From a checkpoint of a small mixture-of-experts model trained on Wikipedia.
Training: a variant of SOAP for the experts, 524M tokens, 3998 steps.
Below are experts of layer 7 (counted from 0) of a mixture-of-experts language model. Rows are named router (the router's row for the expert) and show model dimensions 0-127. Each number is 500 + 40 x the weight over its row's rms, rounded and kept within 0 to 999. Numbers have three digits each.
After each expert's rows: a language model's description of what the expert responds to. This comes from a sample of Wikipedia text that the model never trained on.

# expert 20
router:491520495505532471481524488443504507555515501501544467496536472493502413435418516511505553439492506560486509513542410465461456545469445485517421496544482523541520469544503491424462500556512549529521490526563539488465483546517427515561423473582485494504510468531463532486478469450413456485450464441517523542487543554487483519438563538394513526440516526472537469441495441547559503460491
It responds to: Articles and determiners. Determiners before a noun phrase, chiefly the, a, his, its, their, this, most, often after of, in, to; also poss-ible.

# expert 1
router:465541543536537490469471451433460538400560509500541512546453511510493470433565546522493465516511446478541515493467450505481503453527530595468544526486542547415532454531486511486487468548445480468534436594457531513492515461570475477474565567500475513428460505509505504492524544432412499471519539538503520492461527439513492555536483499520551468485474415516550516546485425503555447479481
It responds to: Word-initial first pieces. Opening two-letter pieces of split lowercase words like ca-used, ca-pability, en-graved, plus quotes, opening parentheses, dollar signs and "to".

# expert 17
router:471529504469455542562472419476498539505559455463469570478455508485415505493462427492484521525527472508578544512495534533561532506472417500500477431490523577472497463565544501533488584486507556550426545505473476458541451478501523528562489519585528421498485513510493516510475452472513508526502521468444468430522522592508524467539475443481481582537524456544467530479494538467480489498407
It responds to: Ordinary word fragments. Middle pieces of common English words and some names, as in Bo-x office, h-ous-ing, cop-y-ing, Swe-at-ers, ste-el.

# expert 15
router:458523501552525553586525588528508443478487485520448494489455494561521458563498514466482533511483503538517504489459453502442455528440452454465413484453516541495463498393537416482532517511473530504444526550555564516495525512482520450509579514464499441583499456478501528451543502470449465504457496464506525559552564565491598543511468542431524519479447512553510502546523499530468514525534
It responds to: Verb endings and auxiliaries. Verb inflections ed and ing (operated, traveled, taking) plus auxiliaries and copulas such as is, was, have, had, been.

# expert 21
router:532475446421537467520469495535531520510466457481545498490540452495476527509582478473496476538434543452527424542533554468508519563509468478525545516444405513542522470548523546525512442529460419474460511447516444581560484469497504516543481532432535525479436496504502478496509489578453555486485475542458565475492457525492539456573526480503530598600474563440519502497548494505515465510534
It responds to: Sports text word starts. Capital or word-initial pieces like St, comp, W, Sp in sports articles and tables, e.g. Pittsburgh Steelers, Week 14, college.

# expert 0
router:512533508469492491447455523516621528508479468549404534485549528469490484466496475479454538468536590522557462480520511462417570474503453479488513512470524559490515528502498503479473555415430538517545467454456525513500479477512579439422504528493485488562571570507461468536449486488482528527467467525424474497550480498506586455493558475498499476487499517455423507402510502506450453480520
It responds to: Pronoun-subject verbs, names. Verbs right after a subject pronoun or name in narrative and quotes (I think, I am, Sami shoots), plus sentence-ending periods, commas and first names.

# expert 11
router:486481481543535492425450430530501497445529542493472528449456464432495451515575528506523466468521492543532550530470459508593453507470502525609488438495500485524392436434471491443521473478524530474480568451537493427490544527495453481510488458441524466492512510494476516521564502556519533523521508491491580549535502447518565462503472498532529489451526521440431508484484500451535588585493
It responds to: Scientific word fragments. Inner word pieces like er, ist, ly in taxonomic and scientific text: inc-er-tae sedis, c-er-docyonine, en-er-gy, Scientific cl-assification.

# expert 8
router:489510516514518593562501456466475542535440521506461500459467515502585568524531483536477513411511536466445493558481485524525522452476558497428550499504486511561502569502518507525542519519576587486531500472495511503455454511530459495511473485580509480487545481515491498513504553435522552457464521459555508496438433420512502448525502528556556464462527512476428619417547484493453518512548
It responds to: Spaces and table gaps. Bare space tokens, mostly empty table cells after | or double spaces before a noun, as in under the  genus, singles  ranking.

# expert 6
router:457473535532496436479536491457505440558567516456513486490509453492502536522477569490482478496542544481465455530430463506523529567516477539528414516438474424455485462561436464436452507452481529500483495565515485461494463412551548434527488538540533432569521553514505475530477519506444524423503479461488488523477563522475506471482489515583529509574569574565518489527469463483470456543451
It responds to: Mid-word Latinate syllables. Middle syllables of long Latinate words that come before suffixes like -ity, -ation, -ed (exacerbated, presidency, disability, superimposed, instructed).

# expert 9
router:470521526505576522483573458509505510561464466525529453524500542511473456457536525568563468534428499545495490439567569519455536513512450458506501428537467544588504501483545536497529489455480455471500463491508471529495494400540515530490511556552571549493461538502489541507515584516498421525457466519548492585463486503517418539495501450552408484523485462491559560462471530457558492492483
It responds to: Word-initial prefix syllables. Opening syllable of a word after "the", "of" or a line start, especially Re in headings (Results, Register), and Pro, per, Vi.

# expert 14
router:628496471492456508509421573537488510437436478538407494494496478431562517531502542491514503515502523470503472492465511449504445475494461443573487451573473558451482459485517477497462474506452447572535493486510514495438484563532527465494431519486419537577522496473551499504523496445542543517475483452448487465501500496494568458474530528466505493571497498543501437495426545501574572531512
It responds to: Personal name pieces. First names like John, Robert, William and surname endings like -man, -son, -right, -ford in lists, tables and election results.

# expert 3
router:626516478473540567444458540553464432522474572523497535498512528504469544509432401493489516435483491474559498530466570526550395485523544528429524425473476478469546533548524494573501486523471541522351515489482540491461468512524486475460473463470551521495543468505561521509519509529502464473523468489477489454495488547498491532450513538497523537553431475540496509460461538491496481528483
It responds to: Word-final letters in names. Final letters of proper names and words, mostly plural or final s (Champions, Holargos, Farmers), also mid-name letters in foreign place names (Irkutsk, Kralendijk).

# expert 12
router:496404562474490400468554521517390470486504519454558480559539559541430481449506481486529527427434548558516506422516563488481528529488548543463561505496505517500521427447552533490472483497524490513484521428441548488494442586471530531479517499466480476484506465496524461491479472435553527552487528501499461500510526471533460472477487545500571441486522529544489447553548514429468494560485
It responds to: Hyphens and initial syllables. Hyphens inside compounds and names (local-level, Al-Ghallab, heute-show) and word-opening syllables like de, re, co, un (demonstrate, remodeled).

# expert 19
router:504504512453406503533479465466457574501482555534533534558420494514457498476507501558527566520490526432455495470494397489530515498557501484501543477509449452517522507534469463482540518505469466465535511456486583442510460461495529570523523424453419500481450485476432488478500540523539556449537452518534460459562535567519575489531460516479500504510437577460478443453476485439456518436525
It responds to: Letters in acronyms. Single letters inside acronyms and call signs, like the H in WHO or WHKW, and lowercase first letters f, h, w of split words.

# expert 5
router:554510526447415541538508485498482482588564489519484440497472422519568438544502506451583525462546477443472582560520478451499453527437448541489494505526519544515495600547469578444565500475517463476473537444444519497458550474437483500470519499528573487520521491537526459478415445521556503428483496527472480451463517472491483540538485509512526482515447529541453545500475525479468470467456
It responds to: Mid-word consonant pieces. Single consonant or short pieces (t, d, g, st, p) inside long words, as in Consor-t-ium, Secre-t-ary, per-cent; also closing parentheses.

# expert 31
router:523508548566546526482503547538459494530510507553438563416502433488501527502510513479490499636458412473485488494505546488503465532491522517507498469449514444567493469516522508537483501513528391504526514534454417541490575514446464491529585547510424451500469514555426521499545480494545521458558521509532498515513435441458529495454512485497458525470541458501475446451561493428524531493544
It responds to: Table headers and numbers. Column headers and cells in sports and medal tables, such as Date, Team, Medal, Total, plus small digits and taxonomy labels like Clade.

# expert 24
router:533520491434533537514542549474471522467437469543438486441541557495554507535484568552514423425485479510497525524530499501419534574524490487492437495475527536544486492492500576492496427488502470553568477511551522544500539553496439446554446474570479548512515476448488497536546531520499545501540432535586516452489498481501442546491482496458455507533524526439504444521517488583540400543471
It responds to: Prepositions and articles. Function words for, of, the, in, on, with, by, especially for after titles (Court of Appeals for, Officer for Health), and the in titles.

# expert 30
router:476477462529489466517480565443493520456600478506534460549516474532440533499519480504561473491540513454476468469503442523520499451509582494584539414544470494485488485474558502454511541489522554495465475585541453551493546468494374545460487582477459470517463515459544535456494529556501460507537517427506485509520442559469474488506466470506454481461503543447451571549545510519458520424474
It responds to: Decimals, units, statistics. Decimal points, digits after them, percent signs, degree/minute marks and units like km in census and geography statistics (362.3, 22.2%, 5°43′).

# expert 18
router:531489472493497502547477584484573443515472496506515496595509537546493503549522525514440483457506440453490532542439488523412487534529484443486443541573505529458528489496505578515547487524525480549458562511523478519527537574511439483544508553490516463501461470558547434465478521533610568535555468510565528575459462535452450560468494516480515473481515446519498468454505511526583546490537
It responds to: Table and list punctuation. Structural markup: table pipes between cells, list-item dashes before infobox fields (- Duration:), colons, semicolons, and == heading markers.

# expert 23
router:422530478462433493483437442505509528466519492437578541504431513521540517516502585489518483559498457527517520397508518493527416455496492531464479527465582533530507475367472493450477539539516519525539480471429494481504434487485548568463494537491468559469575438565497455520475424471481525447556503536522519521461513482501485458484501449481443474485534515473452476473541551531491531543509
It responds to: Word-internal syllables. Short inner syllables like ri, n, re, on, vi inside verbs and common words: bey-on-d, st-ri-ve, atte-mp-ts, conclu-de-s.

# expert 13
router:506509516487520488590485494515528530478510542468534502492521385472481456568436481496489586554540472490496514514470482457497370560489521512523492460439465431484558529503500481514462496559483483518497533490462514499499500528467545523496526494504462446592518516418538479525467494386419423506473567491533477520504496531450550545454457447451516566485544510524481460428528448471494533496528
It responds to: Noun endings and nouns. Noun-forming suffixes completing a word, like -ment, -ation, -age, and whole common nouns such as group, building, government, city.

# expert 22
router:493534388512451469506498506499511522472425523535484559421507509529545443563561524477497465486523535460486564445548532492396471489466420538515435514551482524428449484536492483532461524475473462482420448481564490563533534514451460496424536518502456537493531527520504487581492523478463515540497476466480475492487479523486511451445494512396470541477461447482563416491543534512459469508503
It responds to: Sentence and title ends. Periods ending sentences, colons after infobox labels, and last pieces of song titles such as "No More"; also title words like World, Best.

# expert 25
router:531386455399474465546536551531510431496463430488522493513545499461519505467522529512510422561508507489521438531481523554528548432550476498513529499502553526471535501465500502438516482438494440462541451528545505507519451554573544541472459484459507541487486496572529512466541460498563502533455563485473494496499542496521432476533516514480441455514460379537551541454464523488420508508540
It responds to: Given-name beginnings. First syllables of personal first names in rosters, credits and sports tables, such as Ka-ne, Mi-ke, Sa-keth, Jack-sonville.

# expert 10
router:468527542558561477425473519518464514487442458495467496501525511463482519556450441479493497514564508486510621446474403485512525464472548413450474570552456525493474525479464481521525475530517453469439480531586482475498454514548519513539531498527493579498506417495546538445459548491470543522513537521546519515528562463483476439561460486539501500466507508499469481515543381466426514475516
It responds to: Line breaks and headings. Line breaks ending infobox fields, list items or headings, plus section markers ==, table separator rows, opening brackets and parentheses.

# expert 7
router:471475479485480491559571559537509482437575488529539496534530549532546485507438489493505470464528482579495483548551433558434478531500539428511421559519501524481493512441451529563412486524551609520508529458523444499462501523496551495519529452514519494469543501477598475479500526420497466507506575564550532494489603517498460570461503512451466484488451452476474508543506517502530486524482
It responds to: Prepositions and conjunctions. Common prepositions and conjunctions in running prose, such as in, of, and, as, from, during, often starting phrases like "in response".

# expert 29
router:455547549527440465500530524523469472423414509485482434529495527479484545467535506550475596550469471511469544490516485516544504452534509574470469536428483456542464593563497513519533525532562500461561504527480493507618521497415435538491506428512513511506442545518537554557532541527481451591499495503479549452517481505529472514483562455508512479509562464539542474527464497468494544551516
It responds to: Word-initial prefixes. Opening pieces of longer words starting with a space, like pro, di, bi, tri, su, po: di-fficulties, bi-ography, tri-be.

# expert 28
router:521506458543543577425566449433555558475552530485525501498468482495524589548511454430479538506482489530473478541467474538442473547452546527509522572519589430501458494465453447578470513503419556454534462553535511470477506444478517486492457461454546532522502560448473558499473522431480465525513476507504481467431512514467563594458500437511455497480491527540519533504533454481481477513509
It responds to: Plural s and relatives. Plural -s endings on nouns like parents and peoples, word-initial s pieces such as s-imilar and s-ays, plus which, who, years, people.

# expert 2
router:468528472537517449538544456460605486526453506421459492539577603487548451491496547482526473473523442452406442492539523467515527532517557514521469577556515455485580543492519416486487434465490513556505538524421426491560546475496488487501472508512514512457452470475507539466516446526493490459501513505471449445555468510540562492549518505517489509491446514508540518559483506563474481579505
It responds to: Commas and list punctuation. Commas and ),/| separators after names or places in lists, plus copulas was/is/be, li- word starts, and CJK byte pieces.

# expert 27
router:490558509515537530486451467507515544516502429492485573441486431501446516458526493507468481459553510551434508505589512484572536506475464479515506560486455478488546506479492501521517570518446475433484451574417440530512545471483478459531579476516447546452484503525506573483449384529490542420478498544571498548503458531498506536530542515529503456461559546484571520508463451526532514463555
It responds to: Numbers: dates, scores, counts. Whole-number tokens in dates, years, scores and counts, usually after a space, pipe or dash (19 in 1939, 4–0, 15th century).

# expert 16
router:487425508545560557544508469491455511522511508508496506572573521428505522467482474492412483507466479545577415450510525505525497486562496495445517510565471422513504500530504434487498573494432532488563447495509516548566505505491521460508544504469531542452589584471443480510528464500543494550424546517487496499487470467529509466540483528488427494409553502479526543544543496450564458444529
It responds to: So- starts, months, tables. Word pieces like "so" beginning sodium, solid, soft; month names such as April and June; tokens inside pipe-delimited results tables.

# expert 4
router:540426551504507502439497516526496467548539521500497480521497401487527570443475407524431529493556516516444456487550533548491591504580500450518541500531502531479522569473546538535513429518544490532480548460543514440424513464534591471514468451440533456461473508465429524511477478556500502500526465486521468497530542480539467454541536529517556505475491522451473531556433473580502497468552
It responds to: Capital letter word starts. Single capital letters starting a split proper noun or acronym, often after commas, colons or pipes, e.g. S-weden, E-lectric, C-D.

# expert 26
router:538468502531536503534494484530490509535403519485451511471486423513508465517466475524569439542488550474522454515460549485513445458522548477468521458484517479473436523454531489404531503458571505511524533517501540560416544500467549508504416531532538480508474479480541439487504485569533593582526517487406507472500518533503523470447518501541527429539496422541567451562472541522548490456447
It responds to: Foreign name syllables. Syllables and accented letters inside non-English names (Chinese, Spanish, Japanese, Slavic), such as Ji-hu-a, Da-ni-el, Mári-á-ssy, č, ñ.